config.toml
d_expert = 320
router_bias = true
num_attention_heads = 6
head_dim = 32
batch_tokens = [32768, 65536, 131072]
max_seq_len = 512
max_steps = 6392
Below are experts of layer 6 (counted from 0) of a mixture-of-experts language model. Rows are named router (the router's row for the expert), up (a neuron's input weights, with its number), down (a neuron's output weights, with its number) and show model dimensions 0-47. Each number is 128 + 32 x the weight over its row's rms, rounded and kept within 0 to 255.
After each expert's rows: a language model's description of what the expert responds to. This comes from a sample of Wikipedia text that the model never trained on.

# expert 4
router [177 152 167 158 127 131 184 168 130 145 183 148 125 129  77 150  91 106 111  69 116 114 131 147 146  96 119 151 117  97 173 143  72 107 122 123 141  98 127 154 113 127  84 127 149 168  84  47]
up0 [101 108 159 150 123 124 134 131 134  80  71 131 110  94 114 147 144  91 135 117 165 155 105  65 133 111 160 116 174 178  76 196 183 131  95  96 106 121  89 209  88  54  88 148 133 118  21 132]
down0 [121 143 179 174 127  71 157 146 148 112 126 140 142 128 128 108 151 162 142  81 139  87  91  76 146  65 109  96 123  97 117 105 114 114 167  83 145  75 119 123 116 162 167 136  46 103 133 207]
up1 [252 136  97 114  72 121 102 146 148 148 152 121 142 152 161 176 194 141 165 115 125  95 150 142 172 103 147 134  30 107  98 107  86  85 115 122  95  55 123 141  72 107 110 138 177 185 144 133]
down1 [149  85 124 122  77 117 110  95 150  81 192  92 129 154 113  96  87  61 125 109 125 151 127 111  79 143 107  98 129 141  75 131 143 141  99 153  79 139 148 154 121 113 119 161 133 122 123 124]
up2 [102 168 104 109 151 111  78  61 162 137 148 125  78 159 121  79 130 131 132 138 167   0 100 123 135  81 131 129 128 114 129 122 161 108 132 115 147 125 143  90 165 111 126 119 122  93 125 121]
down2 [126 114 148 174 157 165 152 224 127 114 137 140 143 143 125 107  72 127 127  89 112 173 148  97 118 105 110 163 111 143 124 122  74 125 146 192 134 134 108 161 131 123 116 173 116 113 117 146]
up3 [154  86 164 127 133 149 144 111 159 131 160 140  95  74 122 154 182  73 181 126 196 109 179  79  59 155 127 111 105  88 139 117 129 158 164  84 110 142 143 122 161 168 146 120 126 121 128 114]
down3 [124 170 111 165 113 152  97 112 105 143 104 113  97 113 142 112 161 174 173  78 142 106 115 141 111 213 151 135 154 154 125 163 127 136  75  99 145 112 119  98 110  57 149 163  99 102 128 170]
up4 [126 115 138 147 133 180 161 103  51 140 130 135 198 126 111 158  86 139 156 125  84 118 108 133  71 135 127 183 133  26  72 112  51 143 124  95  92 122 104  89 147 149 133  83 108  95 113 106]
down4 [117 100 124 152 149  66 121 138 137 178 102  64 111 124  85 168 149 112  98 108 135 136  86 123 158 123 130 168 115  57  50 166 155  77 101 197 124 112 133 116  79 146  94 116 168  91 100 154]
up5 [ 76 118  75  84 130 152 105 165 112 106 161 112  81 143 112 121 128  94 136  92 143  72  63 139  90  36 188 136 150 133 119 105  63  95 138 102 125 121 122 126 138 144 116 127 127 144 128 120]
down5 [158  84 157  84 134 138 183 113 131  99 119 117 122 130 147 100 111  96 135 125 116 135 115 135 159 114 157 180 108 240 112 109 101 122 175  85 112 136 125 132 143 164  78 151 153 200 156 136]
up6 [112 129 110 129  62 114 133 169 137 143 142 128  86 168 141 108 156 149 114 165 111 100 144 111 143 183 148 158  93 143 150 162 136 100  66 113 156 124 144 228 106 105  77 149 148 157 168 176]
down6 [ 82 180 100 143 134 227  98 137 101 160 138 182  93 139  90  66 105 147 122  63 120 159 179 115 141  86 169 134 131 104  95 199 102 140 137 134 150 147 124 123 152 120  64 120 147 119 119 115]
up7 [178 172 151 152 161 112 176  93 176 150  99 128 155 133  82 158 109  99 107 102 111 148  95 108 150 122 160 125 158  58 109 119 145 101  89 101 207 115 107 123 119 112 152 152 114  87 158 182]
down7 [174 145  86 132 134 158 113  51 127 135 140  97 133 119 144 181 148 198  77  81 123 115 117 127 108  78 183 152 113 149 131  94 128 119 169 164 189 138 153 125 152 140 196  87 204 100 150 146]
up8 [ 82  96  86 140 123 176  74 155 181 169 150 185 139  68  88 132 198  92 140 112 137 112 107 121  86 157 121 136 156 145 119 128  84 118 182 135 162 136   0 122 120 214 170 117 153 132 111 175]
down8 [105 147 146 107 144  67  96 151 197 106 133 104 130 145 143 180  74 103 186 102  96 154 112 100 171 164 102 221 117 159 161 139  77 134 129 149 161 115  97 133 165 125  90 102 122 122  96 133]
up9 [110 145 112 143 128 137 158 138 157 108  87 134 123  93 111 136 133 171 173 134  74 119 187  89 134 147 179 138  86 115  84  81 160 102 124 108 134  95 104  84  93 139 151 154 168 152  60 155]
down9 [154 125 141 152 140 112 190 115  80 157 128  81  50 146 167  82 165 124 188 189 136 147  62 140  32 120 137 149 116 146 129 165  96 147 129  95 148 160 163 102 142 149 107 143 152 119 163 160]
up10 [106 123 134  82 125 117  94 175 111 157 130 162 107 125 125 122 139 116 197 118  86  79  56  92  79 120 110 136 166 150  85 146 138 191 138 147  72 139 155 177 115 136 135 160 157 116 122 108]
down10 [122 148 133 108 132 117 128 148 128 121 139  47 204  99  91 157 171 121 109 130 181 145 110 124 133  68 147  91 105 105 179  92 161 127 110 149 114 142 104 147 159 164 155 168  75 156 117 122]
It responds to: Final digits of years and numbers, mostly in tables and date ranges, such as 188-6 in 1886–1892, 192-4, 17.5.

# expert 10
router [184 114 152 165 126 131 178 127 111 105 164 134 145 127 146 160 105 122  76  66 146 130 131 147 103 106 124 115 158 147 118 141  69 131  91  93 101 114 108 143 148 153  97 119 135 147 167  91]
up0 [120 122  85 119 130 106 140 144 143 155 131 133 127 118 146 156 103 114 102 127 129 159 113 103 116 140 149 113 114 158 166 105  77  85  96 179  92 155 165  96 138 150 146 178 185 110 135  92]
down0 [155  97 115  98 128  94 134 103 104 102 140 118 223 167 197  82 155 141  62  98 150 136 190 186 100 174 135 109  83 114 179 160  99 141 104 150  97 171 137 121 177 166 111 100 121 172 192  98]
up1 [ 99 123 180 126 126  64 137 134 131 152 151  89 137 120 127 138 140 107 127 134 117 121 148  94 100 160  91 175 132  81 117 114 112  96 210 103 135 148 124 135 135 200 112 130 128 102 145  62]
down1 [146  92 122 112 173 109  95 205 124 143 124 112 109 105 155  95  68 101 114 192 114 146 128 100 151 155 182 129 125 113 161 139 204 135 116 122 121 141 118 116  91 149 105 148  90 146 130 167]
up2 [114 107 132 204 138  80 118 120  57 138 145 147 103 186 142 144 121 130  88  99  98 118 102 116 106 153 133 116  68 134 139  92 131 123 159 126 122 145 139 201 123 150 127  94 119 143 163 118]
down2 [122 167 128 137 206 133 150 131 182 114 105 128  92  96 135 110 185 130 190 115 118  88 139 136 125 119 106 141 193  77 111 111 144 220  81 100 181  52 103 100 107 105 120  94 168 144  99 180]
up3 [158 138 162 198  96 137  88  98  89  32  92 101 120 191  97 153 123 168  35 101 137  91 107  99 164 159 128 189 108 156 140 152 123 189 149 112 130 117 145  83 159 125  94 152 185  98 162 185]
down3 [109 147 162  91 168 133 148 116 154 170 150 122 129 127 210 114  73  98 179 113 104 149 147 143 109 151  63 190 121 160 166 105 114  78 108 139 106 166 181 128 124 175  92 142 128  85 101  92]
up4 [114 128  66 128  67 163 195  91 130 135 147 131 132 183 100 182 139  96 163  61 133  96 120 152 112 167 173 216  71 104 105 157 120 101 112 145 108  88 175 128 153 114 128 100  97  98 177 105]
down4 [101 138 152 142  70 141 129 128  96 195 147  99 127 119 135 193 100 119 154  82 178 159 151 175 168  81 144 130 113 128  93 167 164 146 173 191 118 155 113  92 130 180 149 185 180 164 121 148]
up5 [130 152 108 103 124  97 135  82 150 196  54 126  61 134 155 199  96 181 130 127  82 123 107 121 123 188 134  81 173 141 156 147 126  99 119 167 130 190 130 125 148 151 126  95 203  97  71 110]
down5 [110 162  74  89 132 193 201 188 133 127 156 111 147 117 170 159 144 155 135 163 118  67 118 120  87 132 138 142 141 150 113 128 118  77 134 183 121 127 142 100 185 156 137 111  99  68  98 126]
up6 [199 129 170 163 148 165 153 126 183 222 108  90 105  97 104 158 115 119 211 153 125 149 134 172  97 181 161 130 141 161 169 175 124 151 170 128 158 106 143  98 164 129 133 102 154 115 113 139]
down6 [123 123  93  78 129 172  99 165 106 105 160  91 151 156 147  69 130 119 157 109  99 140 107 141 120 147 135 126  88 128 139 104  89 131  72 180 113 173 117  93 105 142 156 126  81 166 112 162]
up7 [141 136 115 204 117 151 177  93 117  74 111 118 155  39 126 118 108 146 162 162 133 155 104 155 110 101 149 109 134 104 140 166 156 113 125 135  82  94 111 115 171 131 157  79 146 142  98  70]
down7 [120 121 131 127 119 144  67 111 139 134 142 121  89 149 130  86  88 127 107 165 106 161 132 121 134 145 176 120  89 109 144  79  83 155 140 100 204 128 122 168  89 143 143 161 114 156  83 116]
up8 [154  97 144 138 151 115 159 111  81 128  76 114  61 139 163 151 113 130 154 128 179 159 166  33 138 177 142 139 167 130 113 109 149 129 164 107 124 127 113 139 113  96 151 131 112 110 197 179]
down8 [123 158 114 157  90 148 160  88 117 159 164 134 112 154 160  76 116 160 114 162  91  82 150 135  58 169 152 149 130 120  91 167 157  74 107  80 164 119 135 143 182 146  85 153 143 105 138 172]
up9 [146 109 139 127 144 129  75 152 132 182  96 217 126 155 106 137 100 121  80 132  85 189 139 107 155 150 128 150 118 142 141 115 110  91 165 190 164 114 152 118  37  67 145 153 157 117 115 148]
down9 [155 117 153 149 170 165  91 119 155  67 137  89 144  81  55  75 146 131 142 173 113 115  96 111 150 116 122 117 135 144 188 137  89 155 139 195 112 174 109  82 102 138 199 123 110 167 128 139]
up10 [163 135  95 187 169 133 113  93 110 118 133 151  71 119 105 105  80  97  96  78 194 162 159 121 102 157 129  91 117 131 184  72 114 112  69 185  55 125 116 103 111 107  80 135 109  87  84 130]
down10 [111 133  98 104 155 162 131 168 114  56 118 120 115 167 160  85 125 143 170 129 100 116 127 165 117 147 112 148 134 134 128 142 115  80 150  78 201 109 130 116 138 186 137 111 171 110 128  90]
It responds to: Plain nouns and number words after of/in/for, such as relation, section, party, research, several, one, and endings -ation, -sion.

# expert 22
router [186 139 153 117 165 153 127 175  84 128  99 140 153 176 156 103 105 116 113 132 140 114 213 134  99  82 154 178  98 130 161 116 106 102 165 146  98 143  62 123 115 157  91 124 149  90 127 127]
up0 [152 149 140 141 174 180 135 107 107 144  83 117 181 100 146 118 117 132 155 114 104 142 162 150  88 106 110 139 178 145 133 127 108 165 144  58 161 124 158 121 119 138 125 105  52 147  71 169]
down0 [ 93 111 145 165 146 130  94 157 138 139 128  66 141  86 129  73  98 129 118  98 108 122 162 118 105 167 107  91 170 178  61  69 103 133  98  71  94 145 143 132 134  93 153 163 115 123 108  96]
up1 [135  97 125 167 113 154 151 198  63 149 120 124  47 145 156 124  99  77 127 185 101 180 160  85 137 125 150 110 100 114 164 129 147 111 153 168 157  49 132 136  98 125  82  94  75  93  88 190]
down1 [165 162 101 126 124 138 100 128 195 122 196 118 104 123 144  77 163 132 107 120 133 186 120 196 183 103 137 139 118 118  93  43 129 124 128 110 101 116 157 149 132 144 158 152 129 143 128 100]
up2 [171 162 145  75 114 115  86 140 126 116 255 193 118 151 125  87 152 184  96 121  98  98 197 117  76 169 140 183 128 110 125 149 163 139 158  40 111 107 137 108 181 105 154 137 126  79 129 113]
down2 [159  93 198 108 114 110 146 154 125 118 125 114 122 141  80  90 159  97 117 142 120 124 112  58 134 139 133 114 203  88 173  88  76  97 179 113 116 104  91 211  94 140 156 163 112 129 101 108]
up3 [ 99 135 108 110 125 128 139 161 107  41  69 129 107 140  72 128 121 143 141  89  99  63 159  75 137 125 120 102 120 121 112 116 177  93 131  89 111  78 100 139 159 165 132 131 127 130 110 141]
down3 [162 153  56 166 125 143  96 171 122 135 161  82 108 130 111  99 118 133 137  84 132 129 174 137 120  90  46 143 186 131 166 163 145 164 140 182 120 165 149 138 132 119 139 144 152  45  88 106]
up4 [143 138 145  94 175 140 171 131 160 164 126 138 143  90 125 161 111 153 194 104 137  90 121 134  95 191 122 145 135 119 192 126 160 101 111  72 120 115  85 118 132 121 167  96 130 195  93 123]
down4 [101  84 109  95  58 137 150 111 164 139 119 132 176 131 171 126 136 143  34 129 115 140 118 118 132 111 139 120 163  97 126 116 121 138 163  93 130  74 172 161 119 127 144 109 107  77 114  83]
up5 [ 86  99 107  90 120 126 134 106 112 162  96 103  88  40 130 143  94 128 130 144 103 129 106  85 115 133 131 154 151 142 170 132  75 154 135 136 147 127 162 124 118 127 105 151 165 128 156 119]
down5 [132  79 121 122  98 148 150 126 184  98 156 127 144 173 101 156 161 129 154  75 149 104 109  89  99  99 147 144 177 132 124 108 102 129 130 127 148 144 111 156  73 145 115 133 107 152 128 100]
up6 [127 132 112 142 109 167 126 175  45 128 159 204 120 125 167 144  96 183 107 144 102 147 117 136 123 100 132 132 162 128 138  88 180 147 176  92 101 170 164 186  97  96  89  83 150  87 113 129]
down6 [127 101 146 154  75 129 109 114 119 111 107  88 139 136 127 112  65 163  91 147 106 148 164 135 112 168 118 128 141 140  95 109  96 118  79  91 123 148 117 157 142 117 170 186 109  93 192 113]
up7 [102  91  90 129 168 102 117 127 104  99  48 105 121  99 102 205 191 111 140  89 125 192 145 158  71 116 144 131 156  67 163 151 137 148 186 133 175  89 184 143 119 159 146 137 145 100 131 206]
down7 [143 170 152 114  53 158  52 144 148 141 113 150  82 163 148 137 151 153 125 163  93 130 135 131  88 133 120 122 126 119  91 140 172 144 143 110 137 104  58 140 115 127 108  81 141 159 131  93]
up8 [128 134 143  66  83 103 194 138 163 132 121 135 126  91 133  91 106 163 112 142 152  82 137 165 121 135 185  83 111  86 208 140  91 125 130 103 109 156 164 113 142  96 162  90 129 123  92  83]
down8 [151 107 145 180 139  68  97 131  64 121  92  57 139 137  80 101 117 157 190 114 100  97 146 134 122 182 111 137 152  94 101 147 136 121  91 171 110 142 184 148 139  29 140 175 120  80 152 111]
up9 [ 68 162 120 101 114 174 143  85  69 133  72 115 154 141  81 127 117  96  63 119 134 106 150 117 108 109 117 116 159 136 131 107 119  83 121 154 153 102 113 122 142 109 186 191  82 157  94 159]
down9 [135  64  99 102 103 137 124  83 185 132 133 166 152 147 135  63  69  98 126 143 142  94 138  85 137 212 114  89 147  75  99 148 152 111  85 119 167 176  88 127  44 108 135 129 108 149 110 109]
up10 [111 106 149 114 148 175 154 163 150 177  99 154 157 143 129  97  92 173 119 144 196 155  96  65 138 140  75  94  79 130 107 104 143 129 139 152  95 141  81 120  92 117 136 146 146  80 124 109]
down10 [159 120 144 120 181 138  89 120 124 170 144 129  85 180 115 162 108 146  50 113 123  97 106 149 162 137 151 122  74 139 132 118 123  77 139 120 143 105  34 100 148 120 175 115 144 120 120 131]
It responds to: First letter or cluster of a word split into pieces, often names or rare words, such as r-hetoric, h-inged, D-avis, M-iyazawa.

# expert 28
router [184 121  96 118 148 169 116 103 144 154 125 186 137 118 114 140 159 158 115 128 140  64  44 131 121 119 124 133 121  86 109 136 117 143 129 112 160 108 104 169 120 161  57  92 182 131 145  93]
up0 [111 194 186 102  99 147 143  96 134 153 138 117 166 143 150 117 112  45 120 139 135 176  99  89 133 110  22  96  66 129 128 115 125 145 138 171 102 131 170 154 158 156 139  82 101 134 125 127]
down0 [164 122 127 138 165 128 107 213 105 100 140 167  85 143  64 106 118 192 150 102 112  70 171 154 107 160 146  95 134 138 154 156 100 105 131 158 179 106 106 118  77  77 139 177 137 122 133 127]
up1 [153 121 136 190 149 199 116 225 110 118 118 107 128 137 102 170 156 109 131 151 136 136  96 198 122 123 104 122  61 177 128 145 102 130  85 124 105 127 167 158 161 107 121 171 135 103 101  72]
down1 [128 160  93 186 165 148  91 146  99 104 179 102 170 153 161 147  91 119  98 107 125 122 106 126 104 116  96 129 143 112 110  67  86 135 104 147 215 159 133 140 103 133  89  70 125  82 148 198]
up2 [179 112 142 138 146 171 158  80 135 116  87 165 126 102 136 126 132 188 106 112  73  70  53 131  80 158  95 119 169 145 142 140 147 149  87 135 105 109  57 159 108 139  85  78 132 174 164 141]
down2 [ 81 106 134 113  65  78  46 189 114 132 137 100 142 155 141 144 151  86 115  84 197 127 172  98 141  70 123 101 116 149 110 164 126 109 162 170 164 137 155  95 167 167 197 147 113 121  93 106]
up3 [107 119  78  95 144 145 135 137 117 125 175 152 111 142 184  93 140 149 161 115 163 131 113 122 123 114 152 103 168 160  89 141 112  94 113  73 189 120 136 198 150 158 111 196 132 116  60 146]
down3 [125  91 114  73 118 124 187 190 181  48 150 120 140 106  94 127 196 108  98 151 119 144 182 124  73 141 101 141 171  88 108 166 165 123 172 138 122  94  79 138 119 114 131 169 141  88  89  85]
up4 [ 97 175 118 123 142 118  98  69  95 145 117  88 173 136 167 120 167 132  86 120  62 168  81 145  81 128 124 109 147 135 108 140 169 147 175 115 148 123 126 139 188 117 102 128 139  76 160 102]
down4 [113 174 119 127 100  74 173 123 145 109 116 106 156  81 119 133  97 197 181 101  92 144 170 158  81 121 152 101 133 119 179 138 158 139 166 141 142 170 106 131 100 128 145  62 157 191 161 156]
up5 [205 154 220 125 137  84 139  63  95 156 151 167 126 121 123 105 136 137 109 126  56 137  72 100 139  92 132 109 147 150 170 133 138 147 158 167 135 136 143 140 161 153 146 116 203  91 162  74]
down5 [101 156 111  92 223 147 114 109 135 165 107 108 137 135 119 112  50  99 145  90 138 124 171 146  75 133  80  49 154  62  73 150  85 128 113 122  98 106 121 112 115 114 118 156 164 134  82 130]
up6 [223 104 102 218 123 129 123 102 125 144 168 137 122 155  66 107 135  98 133 155 112 136 107 143 135 105  69 125 148 171 148 144 155 113  79 114 111 123 102 132 103 107 136 176  73 138 143 119]
down6 [ 89 150 105 120 130 104  93 147  79 152 151 132 186 124 144 126  84 176 147 138 137 145 162 135 152 151 153 142 153 132  28  94  72  87 155 130 156 106 151 116 150 133 215  87 135 116 132  73]
up7 [156 106 132 151 100 123 112  98 103 131 177 103  86  68 161 179 138 112  93 153 131 133 106  31 135 169 127 103 171 135 104 120 166 100 138 132 120 139 162 140 130 181  62  83 128 153  80 127]
down7 [ 74 192 113 150 139 160  85 126 144 119  97 147 163 158 105 139 134  61 147 165  73 139 196 133 121 123 125  95 117 116 130 101  97 160 106  85 171 123 117 200 116 130 133 159 120 177 139 116]
up8 [157 130  82 132 146 137 135 163 163 115 161 158  29 157 104 127 149 179 120 135 101  85 159  85 142  75 146  53 116 145  99 206 121 142 106 136 136 132 154 105 121 126  97 165  80 117 156 135]
down8 [ 73 120 103 147 142 124 149 163 109 133  98  76 116 165 117  63 140 113 126  73 133 115 137 172 109 152  36 116 107 136 141 130 105 143 178 198 108 103 124  98 136 132 197 106 164 114 189 131]
up9 [ 81 138 112 163 108 137 139 113  54 196 175 141 104 109 150 103 101 150 152 136  96  97  49 140 168 170 124 227 135 110 138  85 152 152 171 139 153 176 138 153 166 100 139 121 134 126 103  81]
down9 [120  85 115 107 139 103 123 136 151 162 143  96 152  99 101 122 157 117 107 155 144  98 184 124 119 142 121  65 137 127 119 179 162  68 148 114 148  96 175 154 117 147 109 134  95 102  74 193]
up10 [112 144 119 101 100 100 111 143 127 138 125 158 159 108 115 127 139 128 114 122 103 109 115 183  93  76 130 126 180 163 172 132  72 120  93 121 111 135 177 126 126 104 117 139 136 107  60 174]
down10 [128 119 141 109 112 162 109 121  86  56  92 154 149 177 137 130 137 113 114 149  66 150 154 124  97 195 124 150 121  95 114 126 146 140 168 127 114 154  87 130 108 134 132  92 144 123 103 125]
It responds to: Capitalized first pieces of proper names and words, such as Le-sson, Po-mona, Gi-ovana, Al, St, Ra.

# expert 17
router [127 135 177 190  55 120 118 147 102 160 171 130 136 104  87 100 135 104  97  91 125 126 130 129 132  54  96 128 144 146 166 153 132 125 109  85 114 119 139 167  92 173 138 108 133 155 158  85]
up0 [154 141 130 111  86  84 136 172 106 170 157 113 107 140 103 150 129 102  83 183 105  81 119 115 134 102  66 127 140 172 119 138 186  74 108 150 104 122  71  92 159 120 108 122 140 202 152 132]
down0 [ 82 109 149 107 169 124 105 130 121 169 120 132 157 103 153 214  89 152 108 135 133 188 140 143 148 137 119 123 123 140 146  46  84 164 114 156 117 114 174 153 176 161 183 148 103 140 130 105]
up1 [133  71 125  69  99 151  74 171 111  98  88 105  67 117  99 104  56 179 102 158 103 123  81 179 110 134 165 118 139 117  96 177 108  79 115 131 148 124 110 134 174 185 118 139 130 144 107 115]
down1 [146 135 104 193 142  73 105  97 111 174 123 133 161 162 131 147  82 140 141 154 160 122 161 123 157 196 115 129  47 142 125 118 129 115  53 146  75 158 136 113 140 138 122  86 113 118 131 133]
up2 [151 120 122 171 184 115 152 148 149 121 199 139 135 132 113 143 143 165 115  92 113 155  79 115  84 117 101 212 142 118 111 190 138 136 134  98 118  78 136 122 128 180 144  89 135 158  96 105]
down2 [165 183  96 127 135 125 103 127 149 128 133 156 164 150 104 141 119 118  66 102 174 171 125 138 114 194 150 117 147 121 110 116  94 179 123 151 188  67 162 182 164 114  97 171  92 133 127 138]
up3 [127 112 122 161 104 156  76 159 136 143 106 107 113 122 117 108 130  90 120 147  97 111 127 177 141 137 146 129 129 139  87 101  96 150  77 164 120 118 120 154 153 162 153 155 146  89 114  92]
down3 [147 129 170 128 125 163  99 116 113 149 129 213  59 152 129 105 111 190 151 107 124 146 127  98 176 136 140 124 132 148 131 114 135  76 118 106 104 129  98 106 112 143 211 101 184 119  83 203]
up4 [113 107 195 128 129 144 172 117 148  95 130 126 191 176 133 117 113 102 137 136 149 132 159 155 109 119 143 176 132  81 141 137 144 118 125 130  97  73 130 221 128 104 141  96 174  76  67  81]
down4 [170 181  72 135 113 123  69 132 135 123  98 175  73 113 117 129 222 148  88 187 150 106 208 134 103 175 133 149  96 128  84 155 194 141 110 143 147 147 144 139 136 198 153  88 158 108 151 122]
up5 [114  77 193 121 129  97 108 119 116 140 134 110 136 112 156 145 124 114 147 133  97 143 102 156 132  95 105 102  67 150  61 187  97  84 179 139 151 167  93 128 175 139 103 162 122 113  32 129]
down5 [129 119 133 136 115 182  58 140  99 117 127 181 126 123 107 177 144 138 152 109 128  50 154 126 127 233 154 144 132 111 203 119 130 133  93  96 101 122 104  96  97 153 132 101 166 117 230 154]
up6 [ 96 132  99 221 114 111  99 116  86 125 136 111 117 119 143 145  97  96 150 110 198 123 149 127 144 105 100 103 142 112 114 216 154 127 106  97  74 131  68 162  92 214 140 133 115 128 115  64]
down6 [154  61 204 116 165  64 169 128 175 100 159 125 129 179 136 131  98 139 135 157 100 190 128 129 154 137 130 117 141  98 162  90  88 174  69 110 160 202 134 146  96 102 141 137 137 150 128 166]
up7 [145 117 154 116 158 156  94 105 137 163 137 104  26 113 128  84 106 138 207 148 117 127 110  98 107 101 135  76 162 140 124 115 146 154 165 118 139 123  69 137 106 144 109  91 116  81 139  62]
down7 [107  98 154 125  98 109 139  88 138 112 139 117 110 153 118 152  57 173 108 134 103  74 131  69 131 219 144 115 134 136  58 121 111 184  51 100  79 139 126 166 140 110 129 167 162 148 130 164]
up8 [115 147 144  96 106  83 164 119 155 123 145 111 131  96  73 119 115 140  73  68 161 157  71 135 141  84 126  89 173 113 204 123 134  99 139 226 173  98 103 115 138 112 102 131 133 128 120 130]
down8 [137  88  84 124  59 181 142 125  82 160 160 142 108 173 167 109 189  89 119 166 105 165 113 118 102 174 125 153  50 130 102 151 123 165  82  81 140 124 118 170 147 143 151 118 141 150 147 199]
up9 [ 81  49 122 147 148 106 138  86 139  84  94 157  88 124 165  92 126  89 126 116 170  58 182  81 158 162 141 133 100 126 105 145 133 147 140 109 112 175 128 104 116 170  76 133 129 147 170 107]
down9 [ 95 129 160 133 168 151 100 131 149 181 140 103  98 139 106 121 167 115  97 155  95 146 101 141 169 145 153  82 117 150 172 126  98 165  65 118 124 199 132 132 135  87 127 141 130 125 112 124]
up10 [ 85 110 191 118  76 145  76 124 134 129 152 119  86 153 155  88  92 106  94  81 171 116  18 142  88 101 167 108 152  76 114 118 108 118 110 132 127 137 106 207 134 100 102 142 160 181 127  56]
down10 [156 143 147 115 122 107 131  81  67 175 158 188 106 170 151  93 124 136 147 120  94 144 139 116 176 127 131  47 141 206 139 107 127 162 115 168 155 126  90 141  78 150 121 143 123 124 149 103]
It responds to: Common nouns and adjectives right after the, a or his in prose, like film, season, former, career, official, player.

# expert 3
router [167 130 142 109 141 153 131 133 150 126  82 140 159  72 127 149 136 173 111  96 163  94  58 100  79 103  76 126 147 101 159 159 112 192 111 115 103 114  72 186  83 151  76  94 162 188 118 101]
up0 [ 70 133 119 106 126  94 133 108 104 141  92 104  94 123  88 179  72 223 108  94 111 107  82 112 127 106 129 153  47  75 183 128 105 156 127 129 211 146 125 187 144 105 138 104 125 148 101 135]
down0 [104 159 141  58 152 136 148  81 111 134  74 141 172  99 155 149 168 121 121 121 149  94 153  99 136 116 185 117  49  83 121 146 169 114 135 147 127 166 135 147 133 119 118 111 166 174 102 131]
up1 [ 55 125 151 165 148 172 108 151 129 138 137 106  81 141 215 140 169 148 112 177 108 140 122 154  84 155  83 129 129 144  83 141 129 155 115 122 144 127 151 170 117 134 145 131  99 100 113 156]
down1 [142 135 103 111 122 144  74 190  85 167 106 107  94 131 110 195 112 156 125 115 138 104  89 166 152 157 113 139 150 156 144 155 209  93 128 151 178 153 173 169  38 115 146 106 109 155  79 125]
up2 [107 206 165  81  97 112 142 116 105 170 122 159 124 144 137 112 144 106 138 154 128  73 107  80 133 185 160 109 116 144 134 111  99 103 136 108 150 176 137  87 129  45 150 166 129 109  98 151]
down2 [110 100 140  73  97 139 122 105 191 132  75 105 129 177 184 133 188 111  76 139 122 148 132 120  97  64 129 103  71  85 131 119  51 149 124 127 139 102 110 147 171 144 156  95 144 133 110 138]
up3 [ 89 141  88 119 133  90  98  81 121 158 151 171 126 101 150 145  86 168 103 158 198 114 135 152 125 157 144 102 113 147 119 174  96 110 135 104  44 109 118  81 102 152 103 117 134 131 116 128]
down3 [135 123 149 131 179 160 143 132 119 141  85  55 160 146 173 185  87 150 116 151  79 148 132  78 149 188  63 158 185 139  92 133 188 135  85 122 127 105 188 165 100 142  93 129 110  94  98 130]
up4 [130 117 131 166 129 108 126  82 140 111 141 114  73 102 124 134 156 134  84 140  71 125 135 131 117 159 101 136 116 168 173 102 154 122 228 136 126 145 121  77 171 138  76 109 125 116  98  73]
down4 [106 143  90 156  96 109 135 144 149 122 130 130 157 203 149 108 161 125  96 109 174 125 113 141 129 147 145  85  91 175 108 195 143 139 149  99 154 121 184 147 140 104 189 100 110 104 132 121]
up5 [156 114 155 170 178 110 115  94 134 136 102 131 171 123 130 122 149 115 165  93 156 117 105 124  93  87  89 102 116 104 117 108 141  75 162 179 161 172 156 136  94 118 151 105 127 108 133 125]
down5 [149 134 119  81  91 190 134 113 138 116 145  82  89  94 141 153 125 148 131 181 143 124  91 151 116 138 131 132 178 155 145 131 104 157 163 131 133 134 101 141 100 150 122 110 107 146 118 117]
up6 [150 158  81  58  88 120 122 111 129 107 115 120 166 133 114  75 111 180  97 129  25 121 119 115 143 152 155 149  95 110 177 145  87 176 125  91 111  53 148 166  87 143 145 120 119 112 116 169]
down6 [157 118 130 147 168  97 149 155 152  79  83  69 148  94 111 132 119  87 148 111 114 142 151 138  55 129 114  64 114 128 103 192 146 160  81 135  97 127 124  76 160 108  62 158 183 141 165  90]
up7 [140  96 152 110 138 154 136 118 173 109 104  72 187 145 136 210 172 138 156 127 197 152 199 111 157 140  82 132 162 117 155 133 157 159 125 173 116 107 120 109 140 111  96 188 100 166 156 157]
down7 [ 95 114 152 124 140 163 195 119 139 156 131 158  55  95 108 101  92 117 144 101 120 107  96 175 116 162  79 158 106 101 101 100 141 147 133 116 102 145  90 212 145 128 136  59 146 149  74 220]
up8 [136 100 100 138  98 104 103 163  79 146  58 142  97 163  78 131 126  99 162 169 196  96 104 159 139 127 114  89 171 139 173 124  82 201 176 128  97 144 137 102  66  81  85  86 135 110  87 118]
down8 [167 136 118 171 172 118 123  84 132 132 168  96 201 133 115 137  96  99 144  68 159 111 158 175 175 133  93 112  51 168 129  88  95 101 102 146  87 112  68 143 140  94 114 160  98  88 163 156]
up9 [107 105  97 156 104 106 119 106  91 100 177 116  96 129 198 117  96 185 147 109 115 116 123 109 181 112 137  86 114 151 146 114 107 168  85 160 119 138 121 124 109 131 128 125  95 200 133 133]
down9 [252 183 166  96  95 127 156 145 117  85 128 118 150  87 133 132 184 120 177 122 182 142 110 134 118 131  95 134 154 103  53 149 155  96  81 108 168  62 150 188 183 136  81 161 101 102 135 133]
up10 [ 70 117 125 104  93 125  70  95 135 130 135 118 134 150 146 100 113 210 187  91  61  80 112  89 194  81  83 121 108 103 120 136 142 108 186 115 105 148 109 166 152 154 119 172 117 152 137 142]
down10 [152 118 130 118 106 127 156 110 109 157 117 105 170 180 147 108 168 130 137 134  56 132 164 159  75 107 169 115 147  98  89  85 132  99 113 146 130 157 179 136  94 149 152  70 162 118 193 158]
It responds to: Capitalized words opening proper names or dates, mainly first names and months, such as John, August, George, Ohio, Brooklyn.